config.toml
experts_per_token = 2
router_score = "sigmoid"
init_std_router = 0.0144
lr_router = 0.00201
num_key_value_heads = 4
vocab_size = 16384
norm_eps = 1e-05
positions = "rope"
parallel_block = false
init = "normal"
init_std_up = 0.0416
optimizer = "muon"
decay_shape = "sqrt"
Below are experts of layer 8 (counted from 0) of a mixture-of-experts language model. Rows are named router (the router's row for the expert), gate (a neuron's input weights, with its number), up (a neuron's input weights, with its number) and show model dimensions 0-127. Each number is 500 + 25 x the weight over its row's rms, rounded and kept within 0 to 999. Numbers have three digits each.
Before each expert's rows: "comes after" lists some tokens at least twice as common just before its tokens as in all text. This comes from a sample of Wikipedia text that the model never trained on. Tokens count by the router's weight.

# expert 14
comes after: " \"", " (", "-", "==", "===", "/"
router:516512491493493542550463524525559489500515533513543502532463491493459556501468494499505499510533476559515506515442528522491503476487525508526514532530494502499507477523482520524481460503472522524469496506474470520532509474506551498524542534424479491528518514488512472514503469497472474551528498481512479523514470536509528480535533515478490459512452514451531513541464522496480501482483
gate2:495475511497526511496488536524461506531493520462493521514507504489503505528518489485478525506532503467493481541490461467513482489517513479528497523493514485484527513495494540553484515531465524541494518465469476514542522519462501463510484464464495439498510509496493536520485526558467480465531490538481510483536525483519485464470483468492481499491500518503519538528501476515504479513483
up2:536512429486550489508507521530528481518536532487485458516501458483489529501520453489507469496511497519541461482492496506491462458476453502483483476474548509465453512498484530482478510525486515524523540514453480527476489517507464488485475497501497488487493527508505538505488511477480495477504485485479534466501519538497524529545523488546486539467490515512471488486489472500440484496523
gate3:534504456495493495451521484482487481465477520480549483500508479502498514486524515535529461512492454535476504502503486481475504516496522478535489504527486529538518493478515482521532493478455493497497477539512519530507507546503506542524496489511472491485547501563492503523514456486542511500501442513552485520558504476510499495494523478481519489475529472495511489476465486476504491487515
up3:516485516536489462462505470460529438555487464513486511473518517484487462458471467485493459484508505499493522457490514512459506496493473537494475501525519542569495503531514490493490544459462516551516446486504487490512474483525506559481463529529506510520494524515490476517493456506508521523488519536486526496499507496545541534489520477475491543465494516569484484524498524488545513526528
gate4:528477510556488517524460458516555515507472499464483509505508540511519513491509545469517511476472530501480462456489492476468504524485536450513482472541488483483488516486512466518535464493498515510481501475472457515497487461457515493483521486465542486497484503556496519519478462509504540471466505504503499493558489511494491495516485461549446482473512460464509553519443505496550523528537
up4:452528538492524477513464550505447518485488456487491476498476491517476486536465483506487453485524474489500524537491447524500502514537452518531530479446490500551489528515535516562497504477468508500502500527536503523513521523526494443491485498487481470533490494498527518477538503539469480504482520502490523481476508510509468540500502475510498563462489470480516477511513525511466444489461

# expert 25
comes after: " a", " the", " as", " with", "==", " of"
router:523462495520507511500502491475532492519493467489499482522493525514455500549486420502493508461533511518495485546473526506472481489502522545527457564519487504536497511474503507512517470521495496539475507503487493476524499526469503450495495534501475507519500488521535468503495470509507507494515501509464520512493437547505508498520508487446515499522497535483524507506505484489482493490442
gate4:478502503504520490540469511463523522489504446508495540465523506531477493457516485522525485494511533498525483503568503536497520471508507469485513441542510511535526507508508528498536513504494477530463503496488517492513532470479487544470460495521492522517557506514530467543514525471520500489514527464543494560512493487523528469458495528511498510508560511511486527481506494476471513513543
up4:528496492509532498521508516522550451497503517504486495477516548470470516430519504470523495514523523488543503513496575558533475497465476492483487500464488473455509495497464477473483495496485525478533504497457476495448495500528467497495473457500483443456492476518505480523506466499506532508514486541483521455524504504506488498479470486502499543486514492485477501511517512461522486502531
gate5:496488505499496483539462550495522481492518469493465457457502512506462544466463531500476506536540525510498491447492490514469480488473514504460527473506482493474493544498536471496479493487506506467451499481496487495515499551517536468514539507494507505500492478480484516509478513499528511495465504565533519484507472521503506522488524489501508513526518500437482511467476476509488515540478
up5:498493512481505478475505591482517520538518470472480477513499495507500461479497489496458501553476526502490502480482502513467463516456511494476494514557516447535522524499500490521506486471549534485464506491501481460480476495465510498506519479476480536524459506448501545551538520500560500504505485508511526523476480505495486530493492500493482530456525524529489557526476489504496494510550
gate6:491521456523466514548497526541504503518506446496481479513497450519509559528513518488532537533493502525491488464538495518518493473488504498493519494471459483505452500487477482492482464457482459494490488478552505514483541512532497434454549488506500512550455511519512502542493513509510471496506447487502519501520516519475509526500524525484495441494490526520507532521549518484503523519461
up6:429484512530511508486484487501467531502481488495511473486557523493513490491532501533477512500462515495464520519493547521513518502480496502506487490494550501530490514479515513466450528470518544541482502514484493487465482504439517514572454483508504470498512490463475514514462493481498578471517500470483472477529504463515482495489486467520519547483521463497500508523500527520493503500525

# expert 19
comes after: " ", "201", "200", "202", "199", "–"
router:534496475511479546462500496530536466522512499462487474481461479526435502524487470482515481461532510518472481532475537478548501430480488556492535537520533472511548517490492499498502481526495539507498464493480504514503497505484511438500514493446482524479499520497499479498489492541522512542527500449492502557431446492466499503536505532507495459504492466475515458521520452538484493530468
gate6:536511499540504505452512486546513478511503575477519490515528529513479509476523513520463516511539487511518495548479452484503510538496500519538539532517511492484504488473513503490541479563501513508483479482490481469483520453486502526521478521501463556511491512496461494476555536460495547491538457450500484455465473496512495490504547498479495482502507513490508507507499513479525531491572
up6:494502534552494502519466492540481541506434541462522497516522509517441526470538516481503516549515506470539483532474489502505515488472495562540495534508533521474517546517518468494522495535504491534445465519476490460485486497498494538513496526489497524534483526516444476486532527506491526485491513509508489490480489496517543483502531507511505491493480529504528538516471508491486562533565
gate7:491525466532511492441493454515535507496521518487521511504504525534433468492510521525481494468539515474518536479535519502461504547458468468505500506455448530465490495527490513467507504505572478502486480564499478502523502522462471526476526489507523488542506470475492468518496512480498497518512502456501488524446519503493505524500495510518456515491535501489492474542498477496522497462463
up7:478493501514513476446485476439542500537550489498453541488496508507429518517505484492472498512512529503529545493494491489487528553464480509506512476486487508469505484541483483507483504559499447554533537478500441453514513478469476502526500483501524478501525485493505472493481470494491481535547512484484476504458464478506487517490510532495492524488512495492489453500487483505502490475462
gate8:562506524507492494450482477500479554494510498549511502502507487533489478529531471518491516473530472504482464507507509525541537504520465555474511480520561479499494514504511479517495507565500544501485484543496463555512455498519481519473515522474495510520520530496503452518483503501501472470497471493523458499459482507538463493472513472503541504493467502542475515573490507472485477497510
up8:507529526487499480455482522525505553499531496504507503502577503544523515509526483514488491470474477473478447529513503519524513491473497485474497470494483511505515515516530482525463495542531542491500485527522486519484469499497465533489530521482508537531512514494486429483494514478492515517507483508518479502513444526514487474476561478486528475493507469529426534548540484522495461488532

# expert 21
comes after: " was", " to", " is", " he", " were", " and"
router:519488505533477542469518525501512485496468520491513482489483469499478527520474502543505462476535501496465486497480514505497489478516498500524517538551539504535485485495514499502466478505468515511513434488533494507497506470472535538530508539504484459496506527488523471492502500523511499472504483518474534518455504524508493478528513510481451478518458498485517495519520482459476506501475
gate3:506520481485487486478528485556508465438485516467452490474498484497496508472496492476485491457460513540508514506502494505511477531473533500516523489530526502532540527487461484509493474511510515494499490500479498516495511526480500516521472472458525529531523521480473466504476510454517509511563497493518468505495503470496509461474462470493466465519457458487486450453502465470524467528517
up3:486510523526541459571490511499496552533510511533550504528460491508478501501506534484494490554551497475508506502504470503520519491498472464496518538456472499469473478510514516502514484493504521467504530501502481502476472501506509521498492501519504519484530509522440521514505500521523519522451482484491564438538521459500462473474535518450507529497535458497483513536497524529460473490480
gate4:478465446498486455508501485520507536539511513519514509496466538484466498479492490498527510521499483496548496539460494521531512519516512517509516506512519502474515529526508519492443507468484478499510560514545467524521494467516527483564463494486511508517497490556501514483499496473545504513552512524510531504472497528490482497505528567498529548531509488486456462513490472482536503481462
up4:550516517505471499487517500452497481480526483487532501532522488469538517526508525445497476499499469501453498453507510522484455474472500467522531475484495484487475446475491517490546506510477489469501423464479506470459496510532492492466515510504495491508501496457508530503507518502482467505475488486510444476492523467484516513449491494520509488465512508544503527496481494488494450473548
gate5:490506484502486500467468427549477520542523486523504498514548495500507528493461527482509504487513523499535455492499504508511489426511483479500532518535510451487547525461450523463514502463501494474504479483503479488527523433503504568523498474505505501529524500490493481522502514513472549511477505500529513497475507521528477514508495521494468508514478503459461488507468521460492498552461
up5:489513488496521515485459504464516512497507515482535485469462535495521480511537408485462520537505503470499501523489489507487520551512489533485525488451550482480549483499503523503444508528501473485504524517526482486477495522520498447482527518486499494487519497533502524540492530498526506509508503481478544500596484489488513463504517515536515531500466478521516518484518489542505531463518

# expert 1
comes after: " the", " of", " a", " and", " an", " American"
router:527503505506473532501459498452511503510485536441466452512479509514453511560495481481519527510541510511521494512466486497482485411469514492493496518511533481543505508500494531488502464535509545502510522502516519489526482495448551459524497513470498520492525503488515493501473486547501476485539494483503497534509496549486454492520516490474485501508474495488513502508519471454500477535472
gate3:498486487585471523480499493544516532488535499539475517507535510530533515503523491474449459515480507501475510512537497521497509499542491492530501487466513505519496506490572460476492505495482510517511545502523483523475532535470503532503537498441481467497488515492491543530477527520524522543558527515507513523507458513469513553502491550465500474462479546523492488533526539510481507512518
up3:528535463482482516465498473526502511480571518512444489491524481525499488474483452544575478488512524488474493508485481528531507526496484509496485526504503505516497489495481519456499495532497480474568467522484532488504486537489479487479517463530508539494458482510508521498514511511515479504548493500513484500503471502516494504500537558491493476494475470513489499512504544520488488450514
gate4:497507523511494501514492494523525529455512473521500517561466488513528482505515441506473522564478535444464479514553466522472446500523474548500475503483511497495512575457469475518476488504459540499503514561496453527508496498463507529553508457483497525517468575529485491500518491536508509479499502474486483488462505501469528507491512522473507511490488472471521507538463506479483485547541
up4:499500526482446484501524482498544488520469501491454503529535444506503466491504440528494517509487526491472466460527506544492490476522489488464491539498518510521432501468492507489490508538508541498504520525523503540527520548494486498511505518503469519455473512521497503489510480502494501428481486448523471497493486500487501432490516500496514501497490482489499487489499522465463472535474
gate5:441546553504520529506495461501458513520488462502551489488481516524525496490528481507483477483496455494511512549494482480491514475476507464510449462514518505522471452504537542547497535538477510538495464509455479478512508513498481505508481480522505518474508503461492506482556490479521489496521525508491542495480495514505479481489489488495492486543497477480490535525513490475493466506477
up5:524595504513482512506470524509524520527493480488535485496482527471476517485501437498511508513517503503448487553491488533476525486510503505489500512468463478504509516460517460491489511509464520549478481497496495489494447515528525486506519493494498523525511478493500557438508507483445509492478487482490522499497487502515535495505494509479529503492497540476535489486490477484484480495504

# expert 7
comes after: " ", " of", " in", " (", " at", " to"
router:513469512486438525493483495480546520497504499473504495547479455470456454489543434515486512509528497515484474504522489508477486496492515497486490541526535479531511477501469515510490491528497507490487519500491482481479474512474498470486459493482470495521488523530514464519509494515503507543539506499506468534526482496497488487544536536485494474485505467463512534518474494484498441454457
gate3:502503468525493493509429474529498466487529476532488494483502501497462484510502428506487508496500504499499466498551501461545491527529516501548535520522505448491494485432518496508529531488509478483491456480490499544510495488485467487519505491474498443512490506511488476488490459478538528529494527493538486503514511484474513503486493504464516486480548514485510504490534448485547512519507
up3:493488457492501453474490463519467480478502538508462446483497478486488488541498434502512481487508480487474493506544519470550513505483510498509518510510528450519502476481494474517500535509514440522538481483493515503506483445522512523533495470487516436513530513478442484481534476494509525515533544510532483531475482477513508521483481492479505487479520485479469519475507478460528496504500
gate4:487488523446463499539492536533503511505484532531538519503537538518464509509503523475509468517480546452498514473518507495527476495512553539469510558510467460525483481501521517493463497506510473457507512505512493457476465516454526500480466499472518471490497537505492512514490486506511457519490519511501492529543514510480477487524458482475493511506453512493498543486503482524500524564465
up4:502504509498506548523506494502524563505484518495481504507471473513505485518440533512506501488502515489461495520508464495511489521467508482517456515519444489500498466494517524538481506557472466479522473510573474535518527556501491540519515485489469472482501508490522468506493472515517477509515528492464496470511544476484503469538450472514513541502464523487520499447494487499515523518470
gate5:524516471517483474514496530476514531530481468453496488497509537500480510478507474441427522508484503513509496473502477511494516528513474473498527488495506496515571467452508484497484529492509509524471486559510480494478446473504490475483520499481497473468522504513542482524434497517550545479519498476531478511471509466509467499506519526513494505476482523486495516503479481507534475517529
up5:469521548440504535504498456487480475478479471449490463450548484495512510537504488503480490503506450487518491531478507522508543525501540487507508516513482503513498497524542447519511481512445548487498476473497524483508505489447471523545475520478477529506489508523510472477504549489500493516486531500537480526489472512491522501510470518492520494496490488496474488508528516500474474469463

# expert 8
comes after: " the", " |", " in", " of", ":", "|"
router:538547503485488543476458491485501469514486534410475486499478505483492518538500494526478480469535484501520457482415532467517504440517506512517525519536532490517502504492503493493530458497475517515436529485464516477499491481512517496522535521477490513518475501497517473487502456517470454517534481513530491504496506522524473487596514508463525419524460447477559493530493492461506493508473
gate20:552514509455469517519479555505511461558489468494498486509490505506456495469507510459527449517531503481507508527531572484543518520504500478507481495499508492468525454505502502521476495509492491467433507541478486464495535533489486540524490477490466532536479474482462483462502507522496518514499472491491502491500464516484498499487512508472519453479481506500427548461519497463479495515520
up20:465486509530528493484519452509491503480516509511490513504488449456515499512534501493481554504457526464540497508445529513519492488461512521499520494501530498526442535479500502500541479483462511539549502490490507530445495455522482478477495521467567489481494491525521488532505497527500500520531526512510489497518520516494504510507495484502527482513536508513529432506471513526510535481515
gate21:462513501498549540488503518513472509496512485446464544544559524513545485533519487479482477501497516491533528509487490531520529501549472519488498505480522476514498494491560499504469487487501498536453539514509525498489535518504485497515468449495496514445449516489505421489526496494505534538473502497519538487495516519520498536516513488488483505484549446497518474565476512533497532487486
up21:474469520532485497513501522512558484486485540513518462517480514483518492512463521504463486537530469521481500444482484511499481486449500552504504493507498512499491483509480541488480480519469472484491494522532512490543477503543523491465510525481535460434469468498479539534485516557501538489533490499485475482481519569510463489444514520499492486515479524507492479519494510512483512507509
gate22:495544527483505493527489529471490496501511500486471482525518509549473488508472527530536519492574486512475479530495497516499528489467511510459492523507519542470532526526540506524514471527498516517481514523483511440529531514478515472504494469500502500534482556513510491515538514501443542471494531481491500472432469449506508543501539553536484475489480468472563499507493493516516481493473
up22:482493493490523533510506490510510525470484441531499521476524516508516494482504458493497495495504526534457514477468521478482515512491520476510466505510506451462499514492516504508473507495474498507513483512527516505493501484479490543544493497502496464520506505486513486487518470510504437465486493490463493462455501512494527447506473515508502519495518457502502517506494513509485518530531

# expert 22
comes after: "-", "201", "200", "202", "199", "198"
router:533524510507487511504515461540510496472521495495495486472494449520461502542490442504502485492539531532500519494485541486526497392498495524551497537532516477542498495474507451498506467493508505482468480490550516521513466492519522473479502535461514497511506494483500489479474491543508491512505509466463503516478467516481484491510509542469519471497457410502532554549465493490509524419466
gate3:547526498496485521486499514510495514481476486505522486479497499534499491531487470523477477542521455483531471474485491481482491482530560543524492507482493479504497422482532481484480471465493480483502471524522466483571508470459494466527491499516503515476502480499539476473512505549486487498466499499479505486537512479548542524505504508434495470505471495530499558498495518506490487433468
up3:471514479456521512494525495470494507496451529484510512533456457513473504510554475473544484473500471511486487515474487526504496524443518453501486501481512495536503492482518470541466465522489496499496478487548516466544501489513526493538496527439527543458485485494528487479520512502506529538476500473510515484522528514519478465513503527480482488529511507498522544499491505461513473469548
gate4:499545489492499528471507478535511463497497512497503488528502486519497518469535483451480481559532512489485507528493523522462427507490468527529497518503445497488509512530485551557514503529514508463547503476515466494467498510465493488555475525473519526541475522493505487477442495454484496549496474521471498455514492469506477502479522460501510483482501453494492530471541503461502529493525
up4:486517484508495497514496462547509540483501496535494496537491509505531503532542492485487462480542471516468515473481516542489502486499454490528494486472451467475470503493503478542508469458526481503483473508484467534476493469507466449479492510522493471519482496477513493545521521500481503514517463488506481486448522494487497514511526478487502517450513510518507492495478478466515555512533
gate5:485495523525444468507511492532528494467467520480503508515533505506511504492464476524549506492501447525504504477495512525502479486475456505510493511555521479488510468470524486491530500503518524488504459497509484532543520537540482505505519494511480517503523478488480517519499497511478496499493488491468491518507453490476545475488504478493492479538538497522497556507487480446458454488492
up5:504506476498524491482498508488500463515519476503521497508482544492492519480498506480510507530516516481498472512496475470524579496519515505487502505466473503510513521558523526540510471526477479468491534508503516469506516469492492525545483483539502510452522498519546467437499503508483518562460498541508519516505525501503518497508516490530507528476490484485467483486495500536549525481470

# expert 28
comes after: " |", "|", " in", ";", " /", " September"
router:505498527438462485493489474482553496515492506426480469505511488535496552522475454528482474454516496513465500522478490545498506452517487542468495535524479502508498468492499524495505462501527490534508496505488498496534472529506508486516488516482438512496512494486533465488465497514525492478503504483505462514442496525497526496504478515492460473520499458498497529529508507498463454458525
gate7:522512514479478525524523522521532525491518527475466548512510496515529517491502538487499496542519527486505487493518488468525545510462485480510521507513478523479482488479513467505511508497504475480547525553511490462482524486471547473488554534491510494470516488504489479496462525499488536512508506491520501514526507483520492491471506519514527476524460492461523477495483470499460539444505
up7:512551526476508474503481488478542493461495543510475501493508504486557479508519523539430494546505483506530486472519484443499454536515488542471506503506493468454492544504495489485513505514469479483531513484536474525441509490504514477527514499507511508476494523528507523513485550528550531501561486508483510499493553539499524493476496453450488543494493509513523454512470527475478532494496
gate8:462535565454498468491500505516498469533496527540486517517482487473518499514560441506500486503514471532497524493484528544513488491456462472494507519517453501510513530468545510500452531493546478535523476472474489519491506516491501499499507534492514490505482499531486467464536546466471490497442440433521499519523525496525493486481525503489510473445466523549547484501492506501493497525495
up8:503523505518472525526518526519513511505473477461536522486500473522526559538464514443514490514490512477465479484505461498475470462516476526535519487526488464481474525519477492484534502472476506481500511499518477499476523522564515508489509470487497518510495474473527569534495470505476487509510519553486498503551535485541513519498502518515492515489511501454465543540527538437522498488545
gate9:483509515539457515526532529465471520496500496525504483509513522499527481515457484492509514501435442517474481501521528453498453483488524508498535514491483514483506493498522468481459503501503525471510568545524500488535497502457507552509490496543509464463494528514544476514585496536477484520482491491535473525522493491453500501514516513495492499509536551480482523528527504482483509507488
up9:465481477535517558505567493468494520480499545481505496487515508508512479502466487464467464508484501485488513496517512499488540484435502529524454537504451472481507506479525486492482535465507516519481443516516500535531481471463482521511519457517512494447530523504468473536531535548539512526469505489500510534507468462508517508509518497496467511546514518465504504489534489540496519510511

# expert 16
comes after: "\n", ")\n", " |\n", ".\n", "1", "2"
router:499492512532447554545496490472493483499466538487495474522451495499536510505452492471516479476502486533508469498489558530503483520495500541504470538555483461488504483505494524461468500525455510521472490507499476487502490530462500514516484470476492472545532464536515515459481515532523483514528519472492477515514474527553482472476512514474476457474470481493498556558487476498501499507558
gate7:503486449506511519494483501516551511492470533503480511550455471529481533500475490506494518491484498520469517461527538484524499498511528486510505492455481518483496465466489493508485512517461481521514499500494477473461471505531506560506518449487429526487509437511461478546482487513497489506491478521506467486519491496540500529472490510476483482493474516474465476523512473507496516500540
up7:462477500492504541517494483482484507531487499540498506478488526470491515510491518482480508470534502507512512516494456494514511532493529548487536567573541500512514505531504495512528526492492505484470488525497526503519507461504477491476477545537507469514466530446512520502495516528500500513507489514562517479467519485467488468518496503482569528479533466507501463489433515505517485494456
gate8:467496489551487503515547509506514494506498511510499475490458459557488523486497471493480491529495526521486506475475510518510511541501460519491511431521567519516503491491461492502484479468515497495533493451495448476537460491489508444521458527524543517460503540514490475511538505502528474505507521517481474513518500478484505517533505487511497481522461502497533539496466519508542520484521
up8:470482493502482477525508531493517514493498513469545475508496450498499540471478502475503472562459514507475519460522501497499521502494464557559481433483510501503512448489484528485503467496484512472519483474487464483492455497518496498472453470509500503475493482439506503507502450467526502520505508505497502495494503504502501497493519511484523470520439491489534502459468500516512474472507
gate9:518503480499493508491509520495507520510455492514522524465490526493470540516518491461478502548486491475477485485533481490494494480444509486526491488515525533543468529536475422457514524475496476526528462559490547529490492516477483520508453506504498512494453475523490542495508515483525530514502481509481484509504532521505493500487544511491498462477509491464462497479489499453515470510546
up9:488506512444451526501509496499523528516529428525527479521517488530503468487495532483543475468537547516493455533481510517482493467464473483493509490462486520495484521482464509514558560484519495473492522470494452477451546472510506492475508520462492495494517504507504484457521462525496541509478487488510518533521554503492425522481479488488541507455501528465502567498450497522500497485539

# expert 26
comes after: " the", " a", " The", " his", "'s", "The"
router:503497517525463548476521471524554477492479496445461457504505494527487488570473468469489468481506479507507472513460517506510497409520473495524463510519509490534509499472491533514494493510488507468474482521471486533500471533502516549475477539469464499490491508525541504456466509545499499505511527496481488511432457473511474459525520515469498480525495482476481508518471496470502497518437
gate3:483496488483467502483487510499460458512439474468514505475483511483503519494514540504509551428519512491515456483523504563484486520508466508491463508537496487525478508508532520490499473486511468492520516531510484461498472519460491527531515500523519520506508522500487469505482522525491522515502498480462462510525494513477481516469498472558499503502485488517500487481469499500531482469491
up3:516522533531536494553456481486514522464513490458485546506485437542500462469528567498506485505508495527486515473517505501512509519485482508511506479507489525493473498504507504506532533480480496475492459519543494515488534482474462533509527492483506525536472457500482519497480506547519491533512480494479464505502447501497573488522482499472501512476560526527536509512484512507495488505514
gate4:485493467514454527514557485469472504510497501475491482498477501519529510450520485501517450540508514458499526456523479495466497502488518486529460512511486522505481457499514498485469496511497445483486479495509486537558526532472512574484482521479505512496523470495507498513446482499555487477534479485514531489469506457524507541478495489473490487482483441527510528482524475470514549480472
up4:484508497522475529492467492498484529502547527481477465505501525502436481482497559502492532500516518551521503525553476525472494485531512511510498510451464461489495524492501492440487529479518505468489475459481502521472523516546469491495505506501493474498533490487532466495473493495499510510505467497452504554498485487477483510446499542476460504572471539517448501517502474510478504506471
gate5:481524490524527489469494558508532534508481501516502473526498507493483481482450478449512520500545486500540479508507508495547497500528494536497462523529498488501507473493437439472504492520469534474492515472503502516507478547508525478523462489501496488483535515554556509504507534476505543497522490525509554499536536543521473498521482534507485519515489500539499564473512528508476508455465
up5:500498484489510499498502477496532506471501503512519505524535481517486486446478509531479497492455498464516501503513497490438475469443525524494548527485497506496496501513526473503493497459494511493494511515516500456523529540512496517462502468524510487483486493517528477529520483471542490480494527526496505520488491551457503504564536473488523468502520514480500523498512528526508545449486

# expert 27
comes after: " |\n", "0", ")", "1", "2", "3"
router:505480491522470540562486507485496502542487486478472487496480533557493495524502483496490508481544487546504489520485528532466489547492485523489511495522521504521518475489526454527511476506495527496501498522508475464483553529526504545487515501458462490517463516478535467502488459515497486506527503461510479522533460505511501501464531539475484436503468471483516515511471486504532499458516
gate6:496505504479476499480532492518502504444520481476492508539462557508482468491483505512507508456489482456508476471490505537522525483458472475453484533460514547534500489523508491542561540525549494483512503513518502498498516536546492486534487496477483511546476529525453476526468499514512504516520486516510501490519528496499500449488551465498498480551492525525496451469485522497494512453512
up6:514488522503484514506500538536531533511478515503519519479467502481534520505488483481507528516514539505491496453499501484486493533537546530503495489489476497452521488484482561480533509492478501509513501510533506502518520503487480525505502480522475506493490512480508517510496481456497495544518488550486542519485461487495489499482477502524493525503518460474519500501475495537454470552501
gate7:520513493476457484503498540527541510518487474526534476478473558502550492495471496483508499523488493503469503481521479528498514487477469506520504464528457472506500506500469531508475544501508502500447492474513481462471489527482503479458515524493460508474534557460463497519491461537516526505505510518484504507501490491502495511514469521504491498487494475514475489493516491493504518470505
up7:474467485499519518474515502451476505494522508482464516507514479500499491496522497532471485484498489484523516488506518493513484483536525482492498495455516518472515525499500492469494474519487517467533479517472540548524520516518505533517515461506539471517453466549503527496503519454470492480473499494508502494526509506468502499492508458521515520524487493512528520511489498532462498525496
gate8:489515464503524497496467447480497513499556525460489489462517461528512495512517495543485492516504509505519454511474525515455526476511515488531494475526525526528502525531534506512476507506497490505518473475503561527484530465492481472457518490521493488520484491456498498495460468479512534467527476471502507450522475508516481552503502489493445489459498533481495470542507522441526475504507
up8:480480483517510468469447505455525473455487538457503548461545488511505449527524536523484509481516523503510497505521500536480511521501456521470531541506509490507533554501502504507525507494553463486503480507462515514490508507478523527507554481458499500505508496519493470527509481545489502518488475454514496478498509495509508493531547484515486514505514510489482436536497460479486533553508

# expert 2
comes after: " |", ".", ";", "°N", " where", " /"
router:522513516468456528492505507535514508497464519504472469500517482511489551548477497471500529479531482470504494527443538519504503478480498544501498517535523497507489492511569525494466454500466504538504521498482497465556489520493495470512503488501501525513489503516553474547462478516475481533509488540505508554447488516485490503529509503518482511528495444461504543540504504472518456506494
gate7:481527513476544490519503502522549466495506553515514495521477469523490528485439476529518490513516498500463521479513441487503506491478526465466475464535505497468496483515525517539505432514552490465504503506517498536480511531526491478519518505486498530452527536499491474466475527479516485505504470522490553491518470449532525499485529517455508466484522456505489535507527522481505493468448
up7:552487485506478516497517484545426510474524500534572499461550553520504493531508511485480499518507487501546520517509499561503512512541496491505497490536480522499462548508473440477473494458527510534506529550478509498535484477503522520481502467476488489538528486491522544524524540472487513509514512507492446508515518494509512463521511466515492502495493594455530514492513507498479517533483
gate8:575503503487473484508510513533475509514498512536501464521482501490521515511547485535455479465507486505481507507525479486479480476513464505517514476503543496456515510473520470423530527504501445475506505563485499528463524497527498498482523477543518519483517524495530532495480504534480525553501459460521518504531474539514483477475522542510524530493544515448493499548512499505496504509468
up8:453486518465496481519544464506493503516496509530520498465522491534468506558464502514532514468536503482489535480513477461486464504520512470504515526514526481533493466491528507526516513505481508532510506495504509445510464507494517508482446499518515522481516494508507519519492507517472500485510527466444486477539445479503520515496538516498498508516443489474501540525519463534495527554464
gate9:497517497519493511510531523524484503492517536507481515519489469489501502508500474498484529492523526463489479501512506536514514528565515510488534508479522486481496480508481488488488531508535509522482505513479542493528535504454452544498510493565473512496447508487541503475506525504513498507455514507492498540515542509505488517468448482520481480450498436459523460482524522482513451510520
up9:508519464513481511457549520512464515479505511504496543516509531494491491522522504493470458560489441526463494502528487535506484537505494502499476460498494508497479473520496444523450492520555522505519463484493487509491547521478495482500532531508505506496493481529512524494495512541466535497503516474500516484493500522481466530467488492501519468492490497488510504582477535482496501512532

# expert 5
comes after: " ", ".", "–", " (", "°", " +"
router:505459490533470518473521481512533505488493509463511505491449511495523585508482472484512491478515531510513507510477513456482489412472484563520504519484507473509470475524486471493498512540494535497487475495505474476520468519473512463576497498478514509483501486526510486478529480506507485559503489491448519513475465492506482496532485548481483476507509441452549511510517465477499485468455
gate4:487521470497499524456511474476519512495507526492464467523500469514498484488457511484478525483506491519512476506542514501512479520464511524480489499498463495540514469498474477493456497533544467490534525543485483511481494510510495457500492555503501487502501504492472453508511493498505483524502529549500496491529488532514475503489499507477530498545524491480474472507482498477510482519457
up4:506444513494532478524479495471480484512465493484516492521503501530533525516511502487471517536520473496474479500469486463507489476514510512497511456538553493509505480495508502485477497432473518497502504470488508471498474467501485513482511476480502548519511516496465479549521503497520562487521486505489475499505508485500513488519514469536467491459532530493519533504531499490489481519503
gate5:538502499512530478488520510492514496560479496467522510503496488500482505488489516508561479474500517479475483493486509461561512538485550499530528480488493505519480492454523491522521467472527484526563467536499490479492511525480487513522484531516507506520459524537492491497464474476529510488507498536501495493526497502534453533496472463517458506469535518486516528519506500510485513484538
up5:531471484496512498479486480496473504558535538482545463447489436506478509472472520505551482503519501500466490493488506529572495492484514483483473471504495468506457550477526489511513490548528542503499446491514472520525517526528479463477499558482460498530497534503512561555504492489507479499495492509480487484517516495488476484481481483505491506472495517504473491539487496481489510490526
gate6:515491533512473471497528506518488448493495498487534483522467481495470502482542512504507524519475501475501503511499506520506530450487506511475497539474527536515492457513481492485495509498484485524505521515480511448485473448523531470546504522507504477488519516456468453520531467526543505467529511473482529483462485528473503527527492539519505458486517503496485550454498486458517435527493
up6:497478509476497511516434513520515496496556500527495503548483496486489512509532498514482542494488498472557520516475534533469484491513468492467484493496526483464499479483518528564475518525518487488482509548510493487489501473493549454553544510523506489497489493534507489489522460522517508457505512506495496492501498521503497523486495511506513455471513482519507509509467505467476451489480